{"experts_per_token": 1, "balance_bias": true, "tie_embeddings": true}
Below are experts of layer 2 (counted from 0) of a mixture-of-experts language model. Rows are named router (the router's row for the expert), up (a neuron's input weights, with its number) and show model dimensions 0-79. Each number is 200 + 40 x the weight over its row's rms, rounded and kept within 0 to 999.
Before each expert's rows: a language model's description of what the expert responds to. This comes from a sample of Wikipedia text that the model never trained on.

# expert 5
Description: Adjectives and word endings
router,225,204,197,258,272,193,217,195,124,196,216,182,187,257,122,183,188,177,164,216,187,183,229,280,270,311,143,138,146,204,136,151,127,193,205,258,244,128,199,266,161,231,229,225,144,167,222,174,208,167,137,179,251,171,118,192,198,247,113,182,149,152,158,191,261,187,257,226,232,160,211,242,203,64,168,226,164,211,179,163
up0,204,186,254,167,182,205,236,190,130,259,193,142,240,158,120,200,134,172,178,279,223,177,166,199,173,163,183,173,238,267,132,180,260,209,218,198,185,239,200,173,225,222,155,189,233,171,105,186,205,300,245,221,126,220,233,168,201,236,182,141,201,175,165,236,214,228,211,210,240,190,239,225,184,263,267,164,112,155,179,216
up1,197,249,225,212,239,190,255,146,289,165,135,173,154,260,234,168,173,232,183,230,204,149,214,242,182,206,212,218,208,207,164,219,219,167,285,227,325,184,185,239,186,215,184,197,231,142,175,237,238,141,138,228,195,164,116,185,135,207,147,264,167,178,232,202,222,155,198,213,153,119,164,151,231,162,150,244,142,263,273,209
up2,185,164,159,212,163,203,160,226,180,218,174,181,267,246,197,185,178,210,193,196,137,185,186,213,154,206,237,132,155,174,246,179,237,205,153,226,164,197,216,195,228,232,163,208,120,165,284,207,197,190,222,224,126,180,206,232,153,93,262,200,337,160,257,172,224,182,156,162,166,214,191,222,212,267,251,201,250,179,264,149
up3,276,219,222,224,114,198,198,151,171,139,211,204,186,179,233,184,191,297,121,226,180,147,230,230,182,139,188,153,237,160,193,233,226,166,245,201,159,195,227,223,242,181,217,190,203,199,233,247,213,182,166,91,193,156,214,222,115,142,151,189,229,140,168,204,232,240,203,197,166,190,150,159,206,130,172,254,112,229,272,223
up4,184,129,213,202,251,245,182,109,227,145,193,219,197,279,192,157,234,169,171,252,168,210,186,293,178,239,181,225,235,244,168,186,176,163,171,227,184,164,217,223,149,200,223,164,134,171,206,191,162,264,202,167,177,232,287,241,158,193,212,162,182,205,140,161,238,208,166,183,220,188,209,179,213,201,204,218,167,230,149,174
up5,223,172,207,178,255,163,235,217,223,144,201,169,274,217,256,188,176,221,160,198,184,212,292,181,187,189,158,258,298,223,289,218,139,186,195,191,280,186,176,178,185,142,222,197,158,183,220,174,216,163,215,185,210,249,224,215,240,219,252,217,132,288,296,138,199,184,155,221,190,217,249,128,190,155,232,122,241,238,182,209
up6,118,205,164,184,142,160,219,301,219,189,207,197,250,144,153,225,308,187,147,234,193,202,174,288,209,273,199,197,154,223,284,190,161,199,289,200,184,223,246,190,241,203,194,231,166,232,204,278,191,201,174,203,208,236,159,136,211,186,186,205,196,256,181,208,172,233,241,173,135,197,154,193,241,225,308,246,197,194,218,262
up7,171,95,98,147,195,219,217,152,205,122,214,223,165,220,128,142,206,267,223,275,243,150,186,227,87,241,258,166,153,184,234,227,101,231,191,256,197,162,206,209,224,223,215,206,166,228,212,212,302,261,223,200,186,148,146,210,222,204,200,243,217,173,223,157,271,177,218,154,246,243,179,187,242,197,214,185,173,156,167,199
up8,276,225,173,186,246,227,172,181,209,184,168,201,189,236,258,207,164,177,193,185,177,223,194,168,283,190,211,188,180,187,236,192,186,263,202,229,198,214,169,216,244,209,184,154,187,187,127,189,253,234,162,172,203,140,124,158,277,222,202,189,197,223,166,245,115,173,228,189,172,125,184,211,160,168,162,223,243,205,225,258
up9,175,191,206,144,204,187,211,194,248,131,240,204,201,186,233,213,230,203,151,197,178,217,198,255,244,221,169,203,150,207,221,181,219,208,197,193,251,229,200,200,185,255,193,181,244,187,207,247,240,210,176,143,199,171,188,158,259,220,146,187,150,173,179,238,273,193,127,234,195,214,98,221,251,231,201,196,230,219,151,173
up10,158,157,249,196,186,168,220,274,204,192,223,220,225,222,201,186,189,206,185,210,250,159,165,257,190,197,257,211,223,280,216,195,120,179,125,211,219,152,109,161,152,175,147,119,118,121,135,191,249,205,215,193,138,210,187,239,250,160,171,208,228,199,271,154,344,153,188,150,137,151,158,210,237,236,204,193,191,182,243,185
up11,228,187,173,144,218,125,242,225,173,183,228,240,218,160,200,222,160,230,161,229,259,203,217,145,288,228,268,175,211,169,214,226,174,231,206,174,140,157,164,141,209,232,202,222,257,126,241,210,165,234,241,227,271,155,140,174,211,191,179,177,176,217,172,219,203,223,178,253,194,188,187,178,129,150,164,200,180,312,218,252
up12,258,223,227,192,134,133,174,166,152,179,234,185,213,236,198,187,195,233,211,226,294,209,127,212,224,192,176,191,288,207,182,188,207,310,175,225,223,252,134,289,224,222,247,200,119,245,258,235,198,275,234,183,213,259,251,180,209,250,199,209,243,281,209,272,224,171,138,179,196,199,169,211,218,176,214,251,202,191,142,223
up13,242,185,229,143,250,181,218,218,197,180,164,181,153,158,201,241,216,202,136,217,228,237,232,205,158,272,147,166,197,231,178,225,200,151,189,194,244,190,191,254,168,159,198,175,290,104,185,152,200,217,212,281,221,213,222,195,213,268,244,138,190,190,224,202,128,129,148,191,244,131,187,224,134,231,216,193,214,207,208,174
up14,201,207,207,198,215,196,257,189,218,131,258,231,223,249,200,166,172,217,170,218,226,238,190,211,226,206,190,95,255,237,235,233,197,297,126,143,220,98,289,242,244,222,171,213,163,154,125,213,226,262,159,163,207,175,226,243,269,163,174,309,86,290,185,226,260,190,194,194,250,135,206,273,189,209,161,200,269,215,182,180
up15,117,141,202,195,181,155,208,232,174,179,134,157,159,218,245,237,192,201,161,288,207,212,256,170,155,247,200,180,233,195,144,161,144,190,158,185,209,156,135,187,215,234,206,248,212,187,199,305,205,224,168,228,230,126,201,158,119,212,119,292,241,271,162,198,191,210,246,196,203,205,293,211,180,222,219,213,105,184,289,89
up16,118,152,124,208,219,191,140,241,140,177,232,160,168,246,218,198,201,146,218,142,168,181,217,187,179,135,257,184,165,246,177,207,276,248,159,265,220,243,252,240,136,187,214,183,235,173,187,135,262,138,132,112,180,216,201,171,246,194,194,178,251,160,181,220,194,229,229,218,142,174,236,146,230,221,239,177,181,171,156,214
up17,172,141,169,159,214,172,202,165,281,210,194,236,230,164,232,221,179,131,180,208,237,227,219,196,235,169,193,298,206,235,182,197,180,160,80,174,163,338,154,149,191,148,229,204,223,193,201,203,214,110,247,206,235,232,183,195,155,213,107,175,152,227,156,266,200,219,166,188,221,160,223,178,201,261,167,207,193,158,281,212
up18,173,231,206,197,253,202,264,156,178,159,204,188,230,221,226,198,255,242,238,243,187,230,153,206,270,239,159,133,131,248,260,183,186,161,193,302,229,155,197,227,192,233,186,170,185,130,231,208,150,230,222,126,142,149,183,134,194,148,163,193,184,177,215,229,226,261,198,216,261,162,213,216,179,243,188,249,244,191,208,135
up19,181,232,176,220,248,120,147,212,267,221,195,225,243,193,187,271,170,126,178,223,191,200,157,213,160,177,103,188,199,143,199,216,260,187,247,229,244,276,187,241,211,217,182,199,238,154,197,156,232,206,242,173,246,285,197,250,234,209,166,196,226,224,167,183,186,227,235,169,178,232,195,250,152,227,175,188,301,131,150,283
up20,311,195,208,189,160,202,246,183,187,162,176,159,182,149,69,188,252,201,181,193,226,212,199,204,188,206,252,197,210,236,188,218,212,166,158,191,157,153,257,220,257,126,208,160,184,200,174,228,182,250,218,164,205,211,218,280,241,181,226,194,275,168,215,204,234,189,254,162,165,149,232,235,157,265,291,197,144,175,136,250
up21,159,228,179,162,137,247,129,163,184,215,158,226,301,210,188,177,191,170,190,220,186,214,229,255,185,165,172,204,165,253,292,251,199,283,95,230,216,206,162,246,141,226,164,220,197,207,117,267,142,132,204,169,279,185,124,256,239,191,144,168,274,179,179,241,177,191,134,194,185,166,215,154,153,182,203,209,250,200,161,199
up22,166,183,135,144,165,157,168,206,210,192,139,204,114,250,220,210,206,212,227,173,185,107,164,166,263,177,205,169,183,208,211,233,201,164,197,202,208,171,258,281,144,235,234,169,236,251,221,213,197,168,145,207,220,219,240,216,172,235,153,224,228,223,187,229,193,130,189,168,198,180,193,228,165,132,163,277,165,210,179,215
up23,188,224,196,181,212,202,231,226,272,163,208,193,273,296,228,186,262,216,237,243,202,181,202,263,159,261,178,217,195,185,211,240,203,180,227,265,233,145,188,212,93,137,235,176,81,221,175,203,243,179,216,170,127,189,216,227,165,223,295,203,160,203,285,205,220,212,222,176,183,225,258,151,249,231,143,190,201,190,189,211
up24,202,268,258,199,211,154,152,205,175,168,229,190,209,180,187,131,161,191,316,194,255,184,174,247,169,228,285,188,199,237,228,213,242,188,211,212,129,212,255,243,227,253,283,228,186,223,212,160,150,252,123,174,186,221,190,172,248,220,198,233,217,206,185,227,259,146,232,239,141,221,219,127,191,132,227,134,212,211,150,159
up25,173,157,224,129,181,190,185,127,240,237,254,220,151,228,214,182,159,190,240,166,187,201,211,287,251,151,148,231,247,285,188,174,211,182,190,244,227,162,157,175,194,194,182,183,206,118,186,146,192,193,209,181,226,143,202,185,178,256,162,256,124,202,129,171,171,225,130,261,237,126,256,175,247,155,107,158,196,218,238,214
up26,201,168,245,233,198,149,202,228,198,151,223,160,228,257,199,213,171,188,236,161,283,216,210,187,173,159,204,199,230,234,158,238,162,197,158,214,252,234,227,259,193,238,188,238,192,135,140,179,172,231,174,194,190,206,200,242,194,220,224,231,107,203,215,192,173,164,212,234,201,223,119,201,256,242,243,195,175,238,211,213
up27,214,297,200,238,236,194,207,271,261,199,173,206,183,221,126,153,253,172,168,256,170,255,201,290,201,212,196,240,245,220,167,179,223,229,282,156,162,194,246,197,220,165,152,198,177,224,170,223,220,210,246,222,184,296,150,176,222,209,186,239,224,178,197,120,105,222,174,160,146,246,165,155,228,178,146,209,149,195,211,156

# expert 0
Description: Name endings, initials
router,250,229,186,155,152,166,292,182,169,135,184,222,213,124,229,201,199,169,174,193,127,279,240,187,164,200,188,165,180,255,222,238,227,189,168,211,172,179,203,256,270,232,281,202,234,195,155,261,263,232,175,205,211,112,238,231,212,158,191,250,159,209,222,263,263,223,217,223,244,245,259,166,176,180,205,217,198,229,220,262
up0,139,193,235,219,242,180,164,233,222,295,170,150,206,213,194,208,241,198,167,239,210,210,178,260,269,96,262,127,171,133,211,178,136,157,223,158,222,166,194,217,206,230,213,246,248,174,225,237,248,234,166,194,111,207,171,223,122,197,222,160,242,198,191,202,181,183,161,217,227,170,250,199,143,323,218,167,194,187,161,252
up1,201,167,176,227,184,238,252,266,212,135,171,169,226,245,212,232,177,256,215,175,223,222,148,148,185,117,161,195,269,183,158,162,162,164,214,246,179,195,151,227,139,234,197,268,208,215,193,130,222,195,227,209,263,192,178,181,289,271,191,182,167,226,201,238,255,179,178,132,172,199,214,186,234,205,174,161,181,225,285,200
up2,245,192,195,239,238,225,158,265,208,210,239,243,195,173,151,242,200,237,142,189,197,241,178,161,197,160,263,224,173,249,231,193,200,262,164,243,171,254,116,238,142,125,274,168,202,248,261,276,236,191,159,190,181,158,200,167,214,189,206,191,159,201,146,134,130,253,221,138,179,189,156,190,120,181,225,207,226,234,210,154
up3,142,217,200,151,173,104,281,224,196,146,210,147,212,163,238,203,142,266,214,281,182,223,239,254,116,222,147,152,226,218,166,159,162,228,263,176,249,210,218,238,183,154,153,217,202,180,186,241,194,158,237,198,174,154,157,181,158,220,210,125,211,146,159,152,205,185,170,201,144,214,228,180,136,195,191,113,193,173,244,235
up4,189,209,185,136,200,250,196,194,249,224,249,210,195,158,167,128,220,242,161,215,151,225,214,267,201,227,233,129,127,192,213,182,198,156,156,219,198,214,212,246,192,206,173,273,188,148,226,264,169,279,232,201,218,238,75,185,203,192,153,248,229,218,146,161,129,212,219,305,217,166,206,130,264,127,116,164,289,254,241,156
up5,164,180,247,235,269,181,200,172,240,229,186,236,265,183,118,244,269,285,279,272,239,274,212,195,155,161,187,117,280,188,238,260,174,204,174,234,138,229,214,234,194,154,134,274,169,195,197,279,134,143,179,228,219,239,228,199,238,162,169,258,251,176,215,199,135,236,177,179,202,220,177,192,216,157,224,147,180,284,171,202
up6,235,254,240,146,238,209,116,308,163,169,223,172,245,211,215,180,263,184,190,242,170,187,177,271,156,147,178,216,210,207,165,231,207,271,236,313,135,172,258,166,121,212,245,160,138,218,224,239,232,212,130,218,200,217,203,196,185,255,203,192,237,197,227,188,200,192,204,171,115,228,156,253,203,206,192,184,239,212,203,156
up7,268,230,207,185,158,205,119,259,190,233,188,137,255,231,165,186,134,267,128,140,233,115,203,207,177,241,158,192,156,130,198,153,211,217,166,246,213,200,221,228,200,195,129,192,141,200,194,207,222,231,192,254,177,139,143,164,287,258,154,279,234,245,257,214,198,173,312,208,203,169,175,208,152,202,233,276,89,187,167,150
up8,198,157,244,112,243,224,135,93,214,190,213,274,165,160,225,205,259,154,194,150,123,201,175,184,248,201,176,228,216,204,232,183,224,199,153,181,153,196,232,221,202,229,199,200,145,280,184,216,209,211,167,190,220,220,252,219,180,138,134,153,186,182,130,205,121,237,207,285,224,201,198,243,209,154,157,170,204,208,97,206
up9,208,250,209,220,214,249,216,233,160,107,187,195,212,208,260,237,159,199,219,166,99,251,238,273,231,205,245,235,207,189,221,188,192,188,255,166,191,238,190,243,191,244,171,168,183,251,210,186,167,178,164,176,250,262,253,256,272,170,219,260,198,219,294,245,127,208,173,153,283,198,212,190,159,193,176,208,246,176,225,280
up10,295,206,224,299,152,162,177,211,197,135,209,190,162,215,220,164,206,237,206,175,182,250,267,127,129,179,171,183,267,230,152,208,187,230,109,255,206,161,219,226,151,231,248,257,181,178,244,212,215,169,151,177,181,217,249,190,142,176,205,200,113,84,215,190,198,228,201,142,209,219,159,227,181,179,164,214,195,239,227,119
up11,183,149,253,262,187,188,256,220,213,247,172,150,228,204,269,252,164,260,256,174,237,209,275,182,127,158,161,212,242,231,275,163,207,190,189,225,152,227,217,174,237,188,105,121,141,207,170,191,79,167,202,311,167,247,254,127,191,217,180,259,219,211,180,244,184,221,184,252,215,155,289,179,104,220,233,207,214,250,210,156
up12,199,185,248,180,185,269,204,166,135,202,230,174,167,179,172,229,297,209,197,151,276,231,210,200,235,231,187,271,168,264,202,205,191,205,246,221,209,208,267,215,237,247,216,226,249,225,305,278,179,152,232,249,206,162,199,117,199,175,258,204,183,231,249,183,167,197,194,171,156,184,222,124,183,168,244,251,256,180,249,186
up13,209,145,247,214,245,182,252,191,247,214,216,224,157,179,246,260,194,195,178,246,176,187,134,177,228,216,205,211,190,205,238,215,153,202,106,223,190,242,214,225,198,225,222,261,185,108,195,239,156,170,268,180,249,167,166,264,188,193,154,260,281,219,199,182,163,238,198,197,234,238,99,131,119,223,225,175,180,168,244,208
up14,144,163,154,233,146,208,153,149,112,226,214,169,232,191,258,181,153,138,232,262,210,211,227,236,210,198,207,218,256,228,217,214,163,248,136,194,255,201,194,182,177,252,158,194,193,176,187,172,177,203,224,224,158,143,236,214,156,233,189,190,187,289,171,120,232,184,229,191,181,178,141,146,248,229,175,246,240,169,196,243
up15,139,165,186,276,229,187,184,282,210,187,196,199,178,200,136,238,178,192,140,227,206,213,207,183,187,133,191,221,213,238,205,273,248,166,186,276,168,237,257,158,210,316,176,253,197,165,149,194,234,140,186,190,203,231,221,243,206,168,202,228,221,176,221,154,187,173,188,230,163,146,256,266,213,180,160,225,136,231,169,231
up16,175,221,189,235,187,196,125,229,220,216,144,209,196,199,184,131,202,158,164,228,140,200,197,208,116,164,201,146,181,157,193,179,251,219,175,190,152,187,164,178,164,183,231,176,210,199,241,155,188,202,223,199,188,173,261,183,198,196,178,215,163,112,138,212,204,142,193,187,252,185,241,167,238,247,281,220,154,147,119,194
up17,282,205,172,181,210,224,225,164,251,174,220,217,181,213,182,200,180,205,182,135,227,163,150,233,193,258,200,231,211,178,248,206,187,190,169,183,293,255,178,249,226,177,184,213,149,270,255,208,237,222,230,150,211,163,158,204,211,167,247,167,218,190,226,198,147,201,121,228,220,240,232,255,172,162,211,237,236,248,220,157
up18,184,209,190,246,189,240,260,232,224,261,229,206,153,158,192,174,220,213,188,179,170,180,202,195,226,178,236,198,205,285,277,232,173,166,177,223,248,228,203,241,212,205,297,246,220,124,202,221,185,157,239,220,237,225,193,214,187,177,172,168,201,185,177,121,212,187,129,242,196,192,164,212,191,178,243,246,215,205,175,239
up19,163,179,192,237,171,130,205,235,249,194,66,180,158,171,177,203,253,154,231,262,221,174,139,194,156,214,197,235,212,143,227,201,212,179,183,199,238,178,121,108,203,234,169,166,150,168,126,237,216,185,252,185,278,160,181,165,221,173,257,181,244,218,152,186,256,226,194,219,251,238,207,211,278,138,235,170,190,171,172,160
up20,185,211,214,199,201,252,219,186,249,210,252,184,212,265,229,204,175,135,229,222,208,206,168,143,236,197,274,130,144,178,212,252,215,147,189,223,244,238,163,142,182,205,219,187,247,255,174,175,207,206,242,122,194,223,245,243,204,191,158,217,130,229,248,81,210,274,185,273,249,187,232,219,229,213,238,237,172,213,249,309
up21,155,175,206,224,169,211,167,174,179,254,251,251,168,196,247,147,214,198,203,246,209,270,151,224,250,214,240,201,206,165,222,214,165,207,195,191,184,276,250,192,179,216,113,222,215,178,270,156,220,234,243,243,223,219,193,277,221,135,140,177,238,163,108,203,155,248,204,173,153,266,164,138,158,159,229,167,240,140,214,210
up22,236,262,173,206,189,226,230,213,255,166,163,224,278,208,157,180,185,163,134,175,225,252,195,183,185,220,185,207,128,163,182,271,235,179,104,138,245,261,288,165,231,149,204,272,179,231,229,232,152,218,167,275,216,221,251,206,243,193,227,296,175,139,229,188,220,207,140,269,207,223,205,200,242,274,204,159,201,156,202,206
up23,121,188,186,205,275,234,163,214,247,212,226,194,119,188,172,213,178,221,173,166,187,255,173,191,246,185,257,153,234,166,172,159,245,202,216,181,262,171,196,215,243,198,208,150,171,244,215,233,187,165,185,187,191,233,187,211,256,171,208,201,216,147,209,195,168,214,214,186,213,212,227,220,275,277,219,210,210,131,239,189
up24,169,157,289,200,241,179,256,159,185,231,239,176,221,178,153,213,207,167,182,269,185,248,236,225,148,250,162,165,182,160,273,294,181,251,220,204,154,218,201,212,135,147,231,254,230,250,210,184,175,190,202,137,184,195,229,185,222,162,189,263,242,184,211,170,216,194,113,173,211,237,194,183,141,187,197,186,212,275,204,211
up25,268,176,231,149,253,166,218,196,202,248,237,157,219,170,194,142,197,180,231,213,231,188,181,257,308,287,204,123,211,156,197,247,192,205,202,180,176,309,261,135,256,189,190,196,190,243,244,212,249,213,296,140,185,199,160,146,198,247,224,160,232,218,275,199,253,174,145,217,280,216,200,162,206,202,197,158,183,194,223,193
up26,218,196,232,116,244,195,196,240,248,215,159,255,210,260,180,212,240,246,186,202,121,191,104,275,239,253,163,190,151,223,172,170,241,189,225,158,153,211,174,149,226,249,307,206,187,264,219,190,217,211,170,169,235,180,194,195,227,167,177,124,156,161,229,202,158,192,151,180,181,147,200,129,223,322,219,237,207,190,218,174
up27,203,156,233,227,167,232,220,231,214,127,166,216,159,270,171,223,225,195,200,84,256,184,190,190,214,238,270,270,299,271,185,204,186,234,231,146,194,175,236,195,159,161,177,174,221,189,124,140,203,194,225,234,185,172,134,238,237,213,158,223,237,142,192,207,220,216,202,226,242,168,161,216,277,236,261,190,223,185,210,104

# expert 6
Description: Word-initial capital pieces
router,188,230,211,180,232,261,183,197,219,170,258,223,268,254,223,164,192,178,169,255,163,92,203,172,160,217,226,244,153,242,234,199,195,206,131,288,175,207,279,257,147,244,229,184,267,213,275,213,199,235,220,176,219,224,166,264,155,236,201,247,193,181,132,146,180,192,155,126,185,180,192,203,152,146,179,213,220,228,156,205
up0,112,229,281,224,253,188,218,148,181,274,186,195,214,205,219,184,171,168,218,124,191,227,236,203,154,221,219,206,160,210,187,201,171,182,224,196,232,167,208,216,257,178,292,188,248,172,221,173,178,161,273,196,198,164,198,231,203,218,157,172,225,164,206,281,178,253,214,239,186,192,248,242,156,199,222,215,216,161,138,245
up1,144,123,226,225,177,206,180,175,246,214,190,173,164,202,214,149,164,202,191,215,214,236,208,176,201,178,278,212,148,191,217,193,225,242,186,155,207,185,182,164,246,187,185,156,199,235,246,204,172,279,117,241,164,218,175,241,253,180,208,308,141,261,219,173,203,181,197,201,176,201,249,190,243,270,207,172,146,165,221,229
up2,208,203,153,209,210,159,150,161,129,192,198,248,216,149,263,177,161,234,148,227,180,132,107,240,139,151,217,242,140,136,167,229,250,229,212,166,228,200,122,206,198,192,192,265,240,154,149,207,162,241,218,250,266,208,242,219,127,171,240,303,254,168,171,207,185,218,200,187,201,112,191,224,187,228,231,231,176,157,223,259
up3,231,211,267,258,243,237,230,219,231,245,203,243,243,196,226,220,140,190,265,264,217,166,206,297,184,228,161,263,199,223,199,200,227,191,132,191,211,199,183,212,219,182,230,201,163,185,130,250,180,214,193,217,234,214,148,218,136,155,164,228,257,180,238,203,152,170,159,173,273,185,96,229,222,225,227,209,236,142,195,257
up4,174,192,321,177,320,252,233,242,200,237,180,227,233,184,221,246,176,235,196,203,176,262,226,226,207,275,259,190,209,187,250,199,184,209,227,230,243,131,197,152,254,207,156,209,158,185,214,150,202,186,146,203,169,184,173,168,226,158,225,200,172,164,252,178,195,153,204,247,166,251,194,196,175,230,197,179,199,184,205,120
up5,199,232,200,211,84,157,253,264,192,168,227,218,249,213,219,253,209,221,225,179,209,196,163,220,174,199,222,261,214,168,203,200,187,178,166,233,246,180,246,163,164,246,136,142,151,161,160,220,184,185,187,245,191,263,162,161,214,172,171,169,167,230,188,138,197,226,190,241,220,195,259,130,138,148,204,297,223,240,117,166
up6,214,198,250,251,208,229,241,134,203,178,284,207,323,226,177,226,240,227,204,174,228,147,257,241,222,185,174,221,169,194,207,162,225,214,143,216,197,233,193,262,187,229,195,250,156,218,141,85,252,312,206,204,205,220,193,178,226,184,221,139,239,238,169,133,198,237,154,212,210,254,228,224,162,187,142,270,183,255,223,224
up7,217,190,201,183,248,139,202,243,166,198,171,163,236,169,217,242,139,205,189,210,157,137,155,187,205,127,108,143,187,98,209,196,198,193,199,225,191,151,294,171,149,229,190,200,211,288,167,168,177,214,204,183,178,188,176,233,247,179,168,195,216,226,122,295,205,170,165,212,188,227,177,183,221,248,192,201,183,214,159,224
up8,197,159,251,169,299,305,255,173,340,208,258,243,144,169,135,232,248,131,231,189,138,154,219,217,160,192,250,136,168,190,232,184,209,254,148,220,201,185,173,156,158,192,165,225,211,157,201,188,167,230,240,200,151,214,166,189,272,172,245,128,261,265,231,183,201,204,240,148,192,168,203,168,240,207,196,170,259,217,208,172
up9,199,190,191,176,124,189,191,227,265,189,210,229,198,142,250,225,158,194,187,181,239,198,228,112,156,191,235,130,79,205,253,184,195,167,218,194,237,135,202,152,253,160,244,186,210,193,209,192,222,161,240,202,246,242,194,215,281,154,207,209,250,94,244,205,163,223,208,147,305,193,161,227,280,229,194,183,223,211,283,134
up10,186,231,202,274,212,168,182,258,200,162,196,214,195,146,208,154,203,189,187,191,239,166,165,156,233,283,163,240,181,219,220,198,203,251,218,121,231,196,164,184,198,201,271,260,177,309,156,223,158,199,197,206,197,247,287,144,231,200,175,227,232,209,244,176,216,199,214,221,230,232,172,209,186,196,206,215,258,215,205,237
up11,253,181,182,102,206,229,240,127,306,193,241,136,198,198,147,140,198,156,222,153,306,129,224,179,166,146,235,165,99,220,123,201,159,215,203,246,219,204,241,200,211,233,242,209,172,209,168,242,204,200,231,214,140,193,191,166,238,121,234,182,184,241,258,213,230,163,187,209,208,191,192,297,219,195,203,188,244,224,152,183
up12,275,268,240,230,218,274,184,186,142,228,233,225,189,253,174,270,166,183,144,233,152,196,187,112,217,148,268,174,164,270,174,246,267,154,266,204,198,218,178,254,233,218,202,158,180,251,219,224,203,165,208,230,213,222,160,232,217,158,184,200,237,253,181,283,210,251,197,185,193,268,179,229,168,233,236,266,270,236,197,148
up13,203,158,168,174,206,238,251,252,210,222,199,171,286,245,231,224,141,202,190,221,196,153,116,174,228,202,224,234,264,169,215,271,200,255,188,215,177,250,176,133,173,203,181,242,242,185,233,196,287,260,205,174,253,207,182,164,240,210,210,256,218,252,226,213,209,268,140,193,198,248,228,205,159,194,225,214,213,163,137,207
up14,226,217,276,220,162,214,207,108,133,254,207,254,231,236,163,181,258,132,159,160,206,251,180,243,191,174,159,250,287,203,194,184,220,205,195,198,169,114,216,139,207,205,138,241,182,202,184,159,182,227,184,138,179,194,186,161,196,238,148,192,156,126,147,223,217,115,213,125,218,141,142,201,151,187,151,322,264,217,188,160
up15,149,272,217,155,203,273,232,285,228,114,257,192,169,183,190,202,167,198,207,262,140,239,158,164,194,170,234,225,195,144,198,193,194,267,173,188,214,205,207,167,205,283,309,212,183,210,115,187,212,226,131,132,227,159,179,203,172,218,172,170,199,151,260,157,147,231,283,211,255,127,164,194,211,185,133,159,169,239,188,163
up16,159,235,233,212,160,235,157,147,207,253,333,229,184,214,191,221,267,164,179,260,114,188,197,183,217,236,210,194,162,218,235,221,241,197,224,206,244,235,208,162,153,196,184,240,277,207,220,189,189,166,225,154,176,157,169,259,201,196,214,274,187,182,152,167,194,139,198,183,189,244,252,192,239,190,217,243,165,215,138,197
up17,153,159,242,285,190,153,179,205,223,211,146,305,200,215,227,192,258,121,138,193,143,122,168,264,166,244,189,238,197,164,190,186,179,238,213,130,223,184,235,245,264,222,158,145,258,202,214,147,195,224,236,244,119,244,173,195,136,213,262,257,170,197,158,100,226,176,205,160,211,176,282,139,179,213,169,187,163,192,181,260
up18,177,248,259,285,261,286,227,152,124,195,213,241,264,190,137,198,180,195,159,201,165,213,199,138,250,245,157,134,145,142,204,156,221,196,193,126,177,140,179,197,211,266,241,219,209,176,154,182,196,189,208,239,203,126,171,238,218,292,233,168,225,217,214,206,219,167,180,156,249,216,288,236,203,262,215,242,147,161,139,155
up19,198,283,160,202,175,181,263,222,208,142,179,179,197,201,199,197,221,204,275,229,133,254,201,211,123,181,241,261,208,186,177,268,141,220,235,165,223,231,203,230,269,228,154,200,290,163,190,151,120,254,169,257,228,167,240,123,224,147,266,187,201,185,179,246,215,204,170,134,190,140,198,184,199,232,187,165,206,222,214,125
up20,266,128,204,130,198,192,165,202,267,212,191,194,189,249,191,210,207,201,198,92,190,180,123,222,223,221,209,178,238,188,223,199,183,178,122,167,218,200,159,194,160,195,240,207,240,228,255,240,231,263,215,145,250,184,239,185,101,256,236,276,201,239,198,219,202,232,126,235,257,151,163,121,166,205,192,225,196,147,298,222
up21,195,173,186,213,144,196,265,192,152,159,231,234,212,171,255,245,193,118,98,175,161,177,173,253,149,170,158,259,133,174,152,274,245,189,284,229,219,193,192,275,180,210,153,185,228,182,185,121,164,154,153,192,256,204,152,224,227,123,156,294,133,218,198,236,257,114,227,179,141,195,227,202,253,243,203,264,235,169,222,95
up22,221,166,191,220,113,224,264,231,225,122,262,198,191,237,199,217,280,264,152,152,158,184,255,179,241,315,213,235,191,181,185,251,228,248,139,146,146,210,153,244,238,292,270,210,237,152,204,233,189,179,156,209,255,257,249,186,141,163,197,197,178,159,194,262,229,173,130,203,242,218,198,208,175,166,211,178,255,217,154,223
up23,180,209,228,186,217,179,236,238,204,213,124,239,147,205,186,243,202,195,162,199,243,143,204,239,269,241,182,177,152,144,172,203,165,290,197,201,208,254,207,238,179,167,224,178,152,229,259,234,202,130,232,198,257,129,183,169,180,195,200,228,160,173,251,138,150,192,193,210,217,271,198,188,167,158,164,214,231,203,200,159
up24,178,174,205,232,191,178,164,201,196,229,171,198,167,195,174,186,201,140,136,229,160,159,227,266,137,117,160,167,171,294,323,195,179,176,223,161,219,95,191,181,119,164,236,213,119,248,186,166,190,200,186,124,250,189,263,233,217,176,165,193,220,191,196,213,204,207,227,242,213,257,268,211,265,191,232,295,238,217,197,225
up25,161,207,177,212,210,195,116,252,103,199,269,121,209,207,222,179,154,209,200,298,221,167,269,202,169,229,173,239,228,240,130,106,214,186,166,203,195,276,183,235,175,193,137,154,228,205,200,166,173,245,272,198,220,198,189,196,210,186,77,267,191,247,166,221,226,250,186,257,154,180,233,160,262,175,232,132,220,148,178,165
up26,158,216,204,209,234,189,189,279,228,189,199,209,152,217,257,171,225,183,237,199,201,190,258,181,228,154,149,197,205,192,197,234,159,127,283,154,153,205,188,148,217,155,221,166,195,198,221,179,203,156,249,220,253,144,278,202,127,235,238,241,174,200,204,84,165,243,207,169,195,218,277,231,186,207,274,142,190,220,212,266
up27,267,144,174,257,214,175,102,224,200,232,175,199,277,119,167,226,237,224,156,209,226,220,171,204,243,183,148,192,209,167,142,246,212,180,201,222,171,145,187,194,239,203,147,122,183,185,246,177,237,172,242,216,221,212,154,217,220,63,134,254,170,252,161,139,208,207,223,145,253,184,108,209,206,201,129,231,225,269,215,132